From a checkpoint of a small mixture-of-experts model trained on Wikipedia.
Size: 9 layers, width 384, vocabulary 8192, 212M parameters.
Experts: 3 picks a token, a sigmoid router.
Below are experts of layer 2 (counted from 0) of a mixture-of-experts language model. Rows are named gate (a neuron's input weights, with its number), up (a neuron's input weights, with its number), down (a neuron's output weights, with its number) and show model dimensions 64-95. Each number is 128 + 24 x the weight over its row's rms, rounded and kept within 0 to 255.
Before each expert's rows: a language model's description of what the expert responds to; "raises" lists some tokens whose logits its average output raises strongly, later layers aside. This comes from a sample of Wikipedia text that the model never trained on.

# expert 17
It responds to: Period tokens ending sentences, abbreviations and initials, and decimal points, such as Washington, D.C., Winthrop W. Smith, 7.600.
raises: "com", "co", "org", "g"
gate0 [110 130 173 146 164 131 137 108 142 154  90 167 127 154 132 112 124 127 143 108  87 142 135 162 181 106 139 143 118 109 100 105]
up0 [113 116 139 161 106 145 126 138 130 146 136 111 113 164 140 128 144  91 149 103 137 118 144 122 142 163 143 109  83 113 175  92]
down0 [ 87 122  60 122 147 154 135 137 129 117 135 117 111 129 131 146 134 163 132 134 121 145 123  84 146  94 158 149 160 115 145  98]
gate1 [118 100 148 133 165 140 144 103 111 102  96 175 108 135 144 131 118 117 148 143 126 164 108 155 100 145 140 143 109 185 112 139]
up1 [ 99 144 159 155 137 117 151 109 117 110 106 195 128 108 146 122 123 109 160 135  86 162 115 141  97 123 129 133 130 172 106 128]
down1 [ 97 122 114 130 105 167 141 139 133 149 150 147 114  94 134 157 114 151 139 153 124 130 115  90 103 143 156 131 154 108 114 123]

# expert 24
It responds to: Final head nouns of institution and place names after a modifier, like Security Council, Town Hall, High School, Independent School District.
raises: " (", ",", "\n", " |", ".", " in"
gate0 [109 127 157  71 127 171 150 165 110 115 124 153 100  88 123 101 155 116 142 114 122 131 110  68 151 118 116 139 137 129 177 147]
up0 [128 120 103 116 133  86 153 114 118 100 127 135 168 137 116 116 153  96 119 112 105 126 127 177 151 113 117 131 158 127 129 158]
down0 [135 157 146  90 135 137 134 114  82 129 118 132 106 149 139 115 125 145 117 135 102 111 147 109 151 165 101 163 115 101 114 119]
gate1 [107 145 125 159 174  95 103 134  92 145 146 163 114  90 122  96 127 104 126 139 122 127  93 182 128 114  86 130 106 133  93 112]
up1 [158 121 125 119  79 125 116 188 152 137 125 150 125  89 158 115 119 114 113 133 105 113  74 159  84 134 123 142 161  95 160 151]
down1 [102 127 174 155 120  77 178 141  98 133 119 138 133 154 156 124 159  99 116 121  87 102 112 102 141 132 100 138 166 115  94 105]

# expert 21
It responds to: Nouns for creative works and media outlets, such as film, album, book, Records, audiobook, autobiography, Journal, writer.
raises: "s", ",", " of", ".", "/", ":"
gate0 [112  98 149 138 186 135 160 142 122 141 123 104 115 127 107 163  74  82 134 133  95 175 176 137 167 154 142 196 143 141 108 109]
up0 [149 139 124 120  96 140 115 128 117 117  98 131 139 167 152  95 149 145 120  82 163 106 112 129 132 125 116  69 121 126  99 126]
down0 [144 164 125 111 140 162  90 115 108 149 141 155 114 137 141 142 142  75  95 154  98 111 119 119 144  85 140 134 118  73 157 145]
gate1 [120 152 141  68 141 119 148  71 128 135 131  82 162 122 128 117 137 108 143 101 154  87 118 100 138 129 123 161 159 130 135 144]
up1 [100 124 171 130 153 162 146  85  68 123 134 140 137 153 181 114 147 126  97 153 173 116 111 119 122  82 141 133 126 153 119 144]
down1 [130 115 144  62 100 122 136 156 126 163 147 163 119 120 109 120 148 146 121  81  98 134 113 135 105 107 133 156 119 131 164 122]

# expert 39
It responds to: The piece ge and similar endings in charge, sergeants, badges, plus words like such, well, known, there in such as or well known.
raises: "ur", ",", ";", "tion", " so"
gate0 [144 115 137 110 109 135 144 101 110 144 128  89 110 151 153 134 160 142 112 124 107 114 138 138  79 115 119 120 148 136  79 113]
up0 [174 138 119 120 145 121 117 113 125 152 134  97 118 117 135 103 133 120  83 112 136 128 106 138 112 136 148 133 145 131 124 139]
down0 [156 150 110 149 125  82 134 118 144 143 154 111 125 141 145 126 117 128 123 105 186 172 153 151  90 113 150 129 117 168 139  90]
gate1 [168 159 134 154 109 170 119 146 138 139 129 165 134 155 126 147 138 133 123 137 181 170 110 115 114 168 122 158 129 137 152 104]
up1 [126 142 132  95 134 100 157 123 144 107 128 134 110 114 116 117 118  90 135 109  82  88 157 121 177 119 135 112 129 143 142 143]
down1 [127 152  85 131 144 126 164  92 161 108 134 121 130 122 117 145 122 178 131 126 103 100 121 130 167  89 138 134 167 139 125 165]

# expert 62
It responds to: Forms of be and have (was, is, were, had, been), plus would and became, right after a sentence's subject.
raises: " a", " also", " involved", " an", "gin", " more"
gate0 [132 135 147 165 111 146 151 103 130 105 150 143  99 118 169  90 116 131 123 128 109 133 139 131 126 116 167 124 133 160 148  95]
up0 [112 100 153 147 121 115 112 164 140 115 121 118 114 148 132  99 128 121 117 133  94 156 120 141 141 124 144  98 125 127 128 132]
down0 [126 138 102 117 116 115 145 131 114 113 178 104 112  95 125 115 128 165 108 127 102 108  94  81 100 130 148 159 161 116 110 168]
gate1 [155 128 162 150 102 147 135 106 149 162 129 129 139 116 155 145 153 153 114 130 125 103  94 147 117 100 128 111 120 144 187 116]
up1 [128 137 145 136 143 137 119 132 171 145 149 132 151  81  84 109 118 131 139 173 111 145 165 127 138 145 129 174 125  97 163 144]
down1 [142 115 102 118 126 131 164 132 135 151 138 124 128  97 123 124 117 155 148 160 147 137 155 112 131 136 117 113 146 121 114  95]

# expert 49
It responds to: Mid-word consonant pieces like t, st, th, et, ct inside words such as onset, Ontario, cartograph, Metacritic.
raises: "if", "s", "ador", "ach", "itude", "ar"
gate0 [161 136  86 126 131 127 164 112 125  89 142 115 109 166  75 119  96 124 139 100 131 162 116 181 123 140 138 144 103 127 124 112]
up0 [ 74 121 154 106  85 108 124  83  96 163 107 129 108 101 149 124 157 123 138 159 112 140 133 114 101 131 130 132 170 165 103 155]
down0 [ 69 117 109 117 144 156 129 123 109 127 122 136 161 129 132 152  76 114 139  98 129 111  83 124 169 179 164 126 148 130 117  88]
gate1 [129 160 134 113 116 163 143 115 131 189 132 168 108 175 110 111 111 133 131 137 135 125 116 131 128 135 137 157 118 144  85 134]
up1 [152 103 124 123 121 100 101 127 127 132 179 134 154 128 141 165 130  97 114 132 118 134 103 127 128 132 145  58 154  95 157 123]
down1 [134 160 147 155 128 108 123  96 118 111 154 170 142 153 101 123 107 132 127 115 137 151 114 163  94 144  95 114 133  75 137 111]

# expert 56
It responds to: Parts of place and team names such as York, North, County, and the suffix -ville in Jacksonville or Russellville, often in sports or location lists.
raises: "'", ",", "shire", " International", " City", " ("
gate0 [110 123 152 127 132 121 158 159 148 123 128 118 136 139 137 139 148 132 128 110 111 111 103 128  85 120  96  97 113 109 117 126]
up0 [118 151 131 117 126 143  99  89 113 122 121 139 137  97 124 112 119 146 121 121 167 157 123 129 175 114 156 143 154 185 155 118]
down0 [112 122 138 133 111 111 146 123 131 151 158 143 120 110 112 158 144 104 142 156 102 109 145 110 158 173 140 123 115 139 126 141]
gate1 [140 152 135 151 113 173 113 111 123 137  83 133 167 130 116 118 102 117 147 122 151 118 108 137 110 153 107 139 108 173 136  94]
up1 [161 108 158 114 119 106 121 127 112 142 118 127 139 149 144 142 132 150 150 112 145 153 178 143 117 104 131 165 141 191 115 125]
down1 [ 93 122 108 159 103 111 143 119 151 141 141 149  96 138 120 119 170 145 115 100 131 156 194 148  65 155 165 153 152 126  82 139]

# expert 40
It responds to: Bare space tokens after commas, colons, pipes or periods, usually before numbers or table cells, such as ", 1984", "| |".
raises: "Early", "era", "1", "mini", "al", "es"
gate0 [169 157 149 156 158 130 146 127 121 170 143 117 164 127 123 174 143 131 160 150 130 124 133 138 132 123 124 144 121 118 141 181]
up0 [166 155 143 113 111 125 142 132 134 184 148 148 162 116 115 175 122 127 155 134  98 158 141 117 170 108 153 157 128 139 133 192]
down0 [120  95 150 137 135 179 116 104 100 172 113 126 106 131 106 111 130  99 117 101 130 115 106 114 116 113 154 186 134 128 133 139]
gate1 [ 69 119  94  98 108 118 103 102 122 104 134 136 137  86 123 117 166 123 115 121 156  85 145 173 112 101 101 163 133 101 138  96]
up1 [ 90 116 113 132 134 139 131 129 148 124 108 128 122 158 109 144  97 136 131 111 139 130 152 156 126 130 127 123 125 131 177 125]
down1 [151  59 158 145 144 120 101 165 127 185 133  89 129  98 102 126 134 129 144 123 135 115 109 121  92 104 151 148 131 141 106 116]

# expert 51
It responds to: Word pieces built around l, such as el, il, ol, ul, yl, in names and words like Axel, Israel, Gospels, Modulfunktionen.
raises: "ita", "ta", "ina", "s", "ator", "ating"
gate0 [119 136 139 107 141 143 198 108 107 103 122 111 152 120 120 147 134 115 135 179 112 182 113 141 160 135 130 101 151 125 117 134]
up0 [146 139 126 171  84 108  48 133 169 148 150 159 127  95 149 103  87 157 131  93 136  93 103 100  95 118 160 127 108 123 130 129]
down0 [128 146 142 147 115 112 127 149 126  94 128 143 114 126 112 150 112 129 114 161 109 146 120 102 145 106 127 122 126 107 111 190]
gate1 [146 157 139  84 105  93 163 104 127 127 139 111 129 104 109 167 120 167 100 139 142 162 128 116 134 153 129 133 145 106 130 144]
up1 [155  99 122 132 158 159 121  99 159 105  71  91 123 136 119 169 107 121 136 147 162  82 139  82 139 140 105 170 135 126 156 108]
down1 [147  86  94  81 125 118 114 144 169 119 170 113 172 136 153 137 144 141 120  85 120 167  96 148 148 154 134  96 117 131 143 121]

# expert 27
It responds to: Headers and labels in election results and statistics tables, such as Total, Turnout, votes, party, %, population, Succeeded by.
raises: " of", ".", ",", " |", ":", " in"
gate0 [145 161 117 165  95 160 154  88 100 161 128 125 113  90 103 123 108 155 133 123 119 125 121 131 121 151 102 114 119 120  71 163]
up0 [ 52  85 140 101 160 117 112 173 125 167 131 186 152 126 109 133 105 121 141 120  88 154 160 148 162  90 156 117 109 116 180 159]
down0 [ 95 100 114  71 145 124 129 175  98 120 123 120 112 138  96 154 126  99 165 166 137 111 131 144 112 157 108  89 111 145 113 122]
gate1 [103 159 113 138 144 117 149 135 133 119 110  96 152  92 114 191  87 123 128 128 143 101 123 121 125 151 127 145  85 102  80  98]
up1 [ 82 147 140 139  96 113 125 141  78 112 127 169 141  94  98 142 129 146 112 133 119 171 141 152 134 138 142 169 112 126 115  98]
down1 [138  80 165 153 135 136 151 151 107 167 146  94  88 161 139 125 128 108 113 132 146 125 127 137 132 151 156 191 139 125 148 137]

# expert 29
It responds to: En dashes, slashes, colons and middle dots between numbers in sports scores, records, date ranges and coordinates, such as 1–0, 5–0–1, N/a.
raises: "ive", "ally", "E", "1", "agno", "istic"
gate0 [ 83 126  82  88 117 118 151 124 148 124 114 137 131 167 101 116 110 134  79 121 130 144 158 121 133 169 110 112 136 111 124 106]
up0 [109 119 112 119  96 155 116 141 151 146 108 141 116 168 137 118  83 117  94 113 139 116 145 157  99 157 102 145 106 111 137 119]
down0 [100 140 138 127 155 189 135 116  60 111  84 140 121 191  83 113 112  94 104 154 167 115 127 111  99  76  85 119 146 116 150 143]
gate1 [ 93 143 151 139 112 157 164 146 102 163 117 147 122 148 120 113 122 137 107 123 120 113 114  86 114 142  89 107 122 126 158 129]
up1 [146  83 138  71 124 111 118 111  84 110 104  71  96 118 126 132 124 115 150 130 107 121 142 156 152 119 173 160 146 133 122 138]
down1 [ 77 128 130 100 124  98 108 130  92 161 101 119 144 119 150 172 102 132 135 102  94 129 107 134  96 152 140 178  83 145  91 134]

# expert 0
It responds to: Abstract nouns after the, this or that, mostly time words and discourse terms, e.g. at that time, for example, exception, date.
raises: ",", ".", " of", " that", ":", " to"
gate0 [122 141 139 132 160 138 123  97 129 150 123 163  98 154  99 139 153  87 180 125 109 119 135 123 124 126 118 159 126  98 116 108]
up0 [135 155  91 130 133 127 148 107 141 136 115 142 123 157 122 133 138 135 150 101 108 132 137 164 152 150 113 149 116 119 152 127]
down0 [110 113 130 110 143 135 149 147  82  92 161 114 109 133 139 119 108 106 111 117 112 131 109 137 141 125  90 135 138  87 160 123]
gate1 [ 90 119 104 149 134 130 128 109 111 130 162 140  98 120 172 140 101 163 118 115 102 141 141 117 141 121 154 130 138 123 146 120]
up1 [176 110 168 118 111  80 105 153 118 141 107 127 112 133  98 101 119 128 154 136 172 100 106 117 140 137 125 118 158 128  96 143]
down1 [135 140 141 151 143 131 114 109 112 117 122 124 140 135 153 118 109  92 133 173 149  96 123 104 138 149 164 145 155  80 149 102]

# expert 60
It responds to: Nouns after possessives about people's lives and roles, like his son, her career, role, partner, plus suffix pieces like -ship.
raises: "s", ",", ".", ":", " and", " in"
gate0 [146 120 112 140  82  96 143 125 100 168 125 140 107 122 123  93  96 169 108 110  83 105 146  86  80 165 143 120 117 114  85  96]
up0 [108 175 171 120 125 111 158 136 125 153 158 138 125 107 125 119 132 118 140 112 132 105 130 109 129 162 170 122 142 109  98 137]
down0 [162 126  69 160 126 109 124 131 152 120 147 121 135 134 131 124 160 164 124  95 106 128 124 139 134 127 133 114 116 122 110  86]
gate1 [154 110 133 141 115  91 155 162 146 114 141 199 103  96 132 110 149  93 129 143 133  98 162 119 186 129 174 108 133 140 103 127]
up1 [135 138 139 131 148  92 106 127 159 130 138 171 104  75 110 144 125 105 108 119  92 138 168  94 176 130 176  94 101 155 113 120]
down1 [106  73 117 108 131 117 145 124 142 115 131 142 143 130 155 131 108 110 106 102 119 117 142 152 172 126 162 140 138 143 164 183]

# expert 37
It responds to: Later digits of multi-digit numbers in tables, such as vote totals, attendance figures, times, coordinates and ISBNs.
raises: "s", " and", ",", "'", ".", " ("
gate0 [162  96 113 117  82 156 102 128 142 119 148 141 143 122 144 148 158 138 134 141 187 149 116  95 120 113 109 124  91 149 121  77]
up0 [120 105 127 118 143 159 199  92 144 121 147 116 177 146 121 169 142 119 110 157 137  68 116 167 142 114 103  80 169  96 138 114]
down0 [113 136 131 177 101 120 113 147 114 122 165 163 130 136 152 107  94  78  82 140  95 144 132 134 105 130 123 159 122 122 112 129]
gate1 [165 119 146 108  93 131 130 178 115 157 131 172 152 124 181 134 130 106 128 147 147 117 105 113 156 128 104 129 118 154 156 110]
up1 [128 126 143  95 108 127  85 169 108 148  95 167 131 124 115 104 153 117 149 119 155 114 151  85 132 137 121 140 160 201 140  91]
down1 [174 105 114  96 118 132 135 140 139 135 105 126 102 150 115 101  94 164 140 165 141  89 173 106 120 154 113 146 116 156 115 101]

# expert 31
It responds to: Word pieces such as and, all, on, am after a starting letter inside names and words, like Sandro, Cornwall, Omotesando.
raises: "s", "-", "al", ",", "y"
gate0 [131 118  88  92 131 105 126 146 118 141 132 120 121 134 151 151 106 105 114 126 135 105 131 139 125 129 149  93 111 124 148 120]
up0 [126  95 109 157 149 113 145 105 142 150 121 132 109 128 131 104 117 139 159 165  93 141 143 154 103 123  72 132 139 103 140 112]
down0 [151 131  97 182  89 123 116  74  80 117 126 144  95 108 109 125 115 144 112 169 168 130 121  98 144 156  87 141 194 172  90 188]
gate1 [138  98 168 110 119 150 139 127 107  84 148 108  78 159 104 119 107 135 124 126 121 128 119 116  98 146 113 162  96 100  81 134]
up1 [112 155 133 121 150 103 135 167 154 136 167 106 147 143 126 109 146 101 113 156 130 144 118 110 110 120  99 142 123 124 142  78]
down1 [151 114 188 155 109 104 110 141 106 152 131 110 124 127 142  90 114  92  94 151 179 154 173  77 142 123 102 183 121 134 102 122]

# expert 33
It responds to: Word pieces like op, up, ut, ot, amp, and words up, out, end, set, as in co-op, reopening, top, follow up.
raises: "ting", "ire", "ta", "to", "ted", "s"
gate0 [106 152 159 116 125 131 130 199  85 147 175 116 129 121 115 140 150 105 147  98 162  89 133 115 146 128 111 115 111 120 133  90]
up0 [184  86  92 129 153 121 133  82 152 116  82 123 111 193 106 111 123 156 148 146  79 170 112  95 141 120 161 151 159 138 117 152]
down0 [ 85  71 149 167 125 106 139 118 187 155 114 145 113 136 146  97 123 131 123 140 114 132 150 138 141 160 126 161  89 135 121 155]
gate1 [138 142 143 118 119  92 111 118 130 106 134 104 168  68 143 140 108 119 148 138 102 130  85 135 142 127 124 166 150 138 140 118]
up1 [106 138 114 131 121  93 151 122 155 122 123 176 159 160 128 155 131 132 137 119 113 105 115 122 103 106 128 115 127 191 125 116]
down1 [111 112  74 127 145 108 136 128 143 129 157 117 143 114 121 118 138 166 151 109  96 104 114 141 122 128 161 125 107 147  86 123]

# expert 36
It responds to: Later digits of multi-digit numbers, especially in sports tables and stats, e.g. the 0 in 10,000, 30, 2003.
raises: ",", "th", " Years", ".", "–"
gate0 [134 115 113 175 115 106 139 124  85 142 164 151 110 142 102 168 117 151 134 104 136 103 156  99 140 163 145 171 110 124 110 132]
up0 [157 123 114  99 123 130 138 118 143 114 119  84 128 114 148 103 150 126 121 151 131 163 121 135 112 124  89  78 180 158 124 108]
down0 [114 136 119 128 125 167  91 137 121 153 130 142 152 109 144 123 138 137  69 133 116 103 123 123 122 157 153 157 143 127 108 118]
gate1 [142 156 175 145 135 155 120 111 126 164  92 138 120 138 128 101 109 134 113 173 139 149 111 127 116 139 133 122 123 153 120  99]
up1 [102 143 187 100 125 135  99 133 106 166 126 124 192 159 127  97 124  99 111 131 108 118 104  99 144 111 180 156  90 137 108 132]
down1 [140 170 118 129 144 105  88 137  84 148 139 103 119 144 110 137 145 132 168 179 165 109 140 135 130 113 101 154 153 103 141  65]

# expert 45
It responds to: Words like as, was, by, a, the and single digits in sports tables, plus nouns like son, partner, sponsor, face, border.
raises: " opportunity", "ence", " notice"
gate0 [133 140 173 133 130 179 127 141 125 144 187 103 114 104 122 132 108 144 121 126 132  95  83 153 132 126 130 154 125 113 132 156]
up0 [138 128 157 120 132 168 160 127 128 143 146 115 111 110 108 168 116  90 120 150 127 126  95 147 129 143 135 150 105 137 144 180]
down0 [125 138 100 133  96 157 142 149 142  72 113 136  81 126 131 158 127 145  88 165 134 142 155 103 105 124 136 122 144 132 107 142]
gate1 [ 97 120 115  81 119 148 154 109 152 161 118 135 115 117 152 125 100 142 105 130 115  98 116 171 115 143 171 120 120 106 113  94]
up1 [123 138 102 119 126 152 129 114 121 137  93 143 177 120 126 141 145 100 120 124  87 116 111 110 122 134 111  85 111 117 154 141]
down1 [ 92 145 138 171 102 124 157 120 117  98 159 139  92 142 133 117 116 174  73 123 130 148 111  94 137 149  96 128 120 118  87 127]

# expert 54
It responds to: Standalone space tokens, mostly after a preposition before a year or date, as in in 2021, until 2033, on 12 June.
raises: "st", "t", "op", "ke", "sta"
gate0 [ 72 119 107 168 136  99 121 117 117  90  99 150 138 142 159 152 156 149 129 127 117 104 132 130 166 153 129 141 138 107 141 134]
up0 [158 133 133 109 131 152 143 157  96 150 173 128  96 123 104 127 112 131 133 143 191 143 127  94 109 127 108  85 103 146 118 129]
down0 [128 137 154 121 115 130 149 128 107 109 149 138 141  65  91 117 140 115 123 132 107 108 117 125 115 147 168 134 169 102 175 109]
gate1 [121 134 135  42 129 140 124 113 118 151 137 147 151 148 159 162 136 144 111 113 116 115 147  84 147 123 135 149 131 164  85 149]
up1 [111 162 118 129 170 119 133 106  89 129 124 117 120 173  98  59 132  86 135 115 141 136  80 135 139 123 119 105 129 104 134 124]
down1 [ 79 112 140 150 150 115 156 125 120 118 162 131 136 119  71 144 105 101  84 171 122 145 164 120 171 122  77  93 161 168 110 127]

# expert 9
It responds to: Short consonant-plus-vowel pieces starting or inside words, such as ra, ro, lo, co, la in laundering, broker, triangle, cooling.
raises: "st", "us", "ud", "os", "sh"
gate0 [146 117  99  82 135 147 155 132 130 111 121 119  85  97 122 117 111 130 159 132 169 150 137 126 100 139 130 102  73 136 127 137]
up0 [ 84 127 118 157 104 114 115 144 134 139 117 144 139 168 118 148 171 119 112 131 123 119 130 104 157 113 132 161 145 127 136  68]
down0 [163 162 111 162 133 114 110 171 110 116 121 176 136 128 130 130 175 161 119 122 119 136 114 171 134 150 150 116 192 115 126 118]
gate1 [157 152 139 118  87 145 134 155 111 182 136 113 124 138 112 148 125 118 147 145 153  95  94 149 153 145 104 103 121 129 139 121]
up1 [104 121 115 145 133 133 105 131  95 116 139 112  95 110 115 114 142 168  99 129  94 178 112 106 150 107 119 127 119 141 118 117]
down1 [ 96 110 165 142 116  76 144 104 172 174 124 131 124 141 145 145  97  71 129 191  94 155 131 138 113 116 109 120 148 139 133 134]

# expert 22
It responds to: Word pieces s, c, de, ac, as, and prefixes con, dis, ex in Latin-derived words and taxon names, such as thor-ac-ic, para-de, convey.
raises: "ca", "qu", "cent", "et", "que", "tin"
gate0 [158 116 108 112 156 125 137  87 119 133 107 129  85 133 123 101 120 112  76 121 105 143 140 154  97 158 153  98  91  67  87  76]
up0 [111 121  76 139 104 145 118 127 134 123  99 181 113 127 114 118 132  91  59 121 172 156 107 129  93 135 183 126  73  80  78 132]
down0 [126 114 111  91 161  89 132 134 181 138 133 129  83 156 110 148 138 138  80 106  83 152  98 168  94 103 122 141 136 134 124 152]
gate1 [122 180 128  77 114 120 150  79 147  89 123  97 134 101 130 154 127  90  87 114 135 148 109 125 119 153 127 138 110 167 120 168]
up1 [151 136 136 118 102  98 134 133 161 122 129 141  85 107 159  93 125 106 163 137 125 144 162 159 142 135 176  94 157 120 133  90]
down1 [ 95 163 120 160 145 196 104 118 157 152 136 140 124  94 151  98 121 153 154 122 149  85 100 134 123 103 107 138 141 138 141 112]

# expert 25
It responds to: Quotation marks, em dashes, exclamation marks, daggers and asterisks in song lists, chart tables and sports results.
raises: " (", " ", " by", " in", "\n", ":"
gate0 [135 132 137 119 139 120 151 129 125 150 127 175 122 110 165 160 130 130 138  99 120 172 119 113 192 126 144 132 126 114 161 124]
up0 [131 146 149 143 120 126 142 104 121 165 133 166 120  98 144 130 151 133 130 109 110 169 142 119 139 144 138  86 141 140 164 123]
down0 [127  72 155 112  87 137 164 118 137 162 127  97 161 114 129 140  98 104 151 177 124  85 161  87 115  96 141 111 118 112 121 132]
gate1 [ 99 140 139 178 129 103 124  93 156  94 138 144 104 165 154 143 111 140 119 149 147 144 144 121 105 144 116 130 138  74  72 131]
up1 [122 171 149 148 162 128 134  85 149  98 134 162 110 151 153 154 110 129 140 135 158 137  94 111 113 127 133 121 125  65  97 148]
down1 [139 133  68 147 160  82 140 212 109 146 120 141 174  91 138 166 152 155 146  80 140 113 154 130 116 113 182 142 155 154 146 136]

# expert 59
It responds to: Spaces in indented lines and a digit 1 beginning years or scores, plus capitalized word starts like Cha, Ge, Hip.
raises: "cor", "cker", "ce", "ever", "cell", "limit"
gate0 [112 120 173 111 151 139 124 128 139 164 132 107 137 103 151 156 140 106 125 169 125 151 133 122 160 157 144 169 110  68 110 146]
up0 [118 130 123 158  96 123 125 117 127 112 121  90 125 151 131 123 143  91 128 148 155 126 105 205 105 129 150 134 142 191 114 104]
down0 [126 172  96 133  68 147 113 104 133 152  81 144 117 151  85 161 168 145 120 177 157 125 103 133 118  82 107 100 100 117  94 145]
gate1 [ 89 118 102 154 153 136 155 136 108  90 107 129  95 134 123 119 112  93 145 154 118 132 135 185 136 130 168 125 115 120 129 143]
up1 [113 164 117 119 141 145  88 114 118 104 137 117 122 130 145 110 178 180 125 141 145 116 126  91 162 146 140 133 134 130 109 156]
down1 [178 135 130  94 144 122 145 147 152 114 134 145 139 151 125 157  80 106 142 113 144 115 173 114 104 105 116 145 118 131 118  95]

# expert 55
It responds to: The letter W and syllables like ow, ock, ack, ub, pp in surnames and names, such as Bellows, Barack, Fowler, Gallup.
raises: "et", "el", "y", "e", "in", "ed"
gate0 [115 115 102  65  98  98 100 113 122 143 107  79 118 160 137 150 136  85  88 141 124 102  85 122 151 136 128 129 137 130 134 119]
up0 [143 111 100 163 167 109 158 150 119  99 146 166 145 132 110  85 118 140 165 125 112  87 151 102 120  97 137 123 116 125 108 128]
down0 [129 131 114  99 142 103  98  91 102 155 102 132 119 116 132 119 115 133 117 127 109 134 123 165 102 102 102 169  99 133 155 154]
gate1 [123 136 113 108 132 113 112 113 120 127 125  98 159 150 109 152 135  99 112 170 145 116 117 118 136 144 156 134 150 147 116 161]
up1 [ 98 139 148 121 142 108 100 135 113 141 157 139 146 145 108 123 153 108 154 129 107 115 136 146 106 140 127 134 135  94 117 138]
down1 [120 153 143 139  91 139 136 121 145 127 104 117 142  95 149 123  78 155 190 169 104 135 110 110 101 103 145 123 150 107 129 121]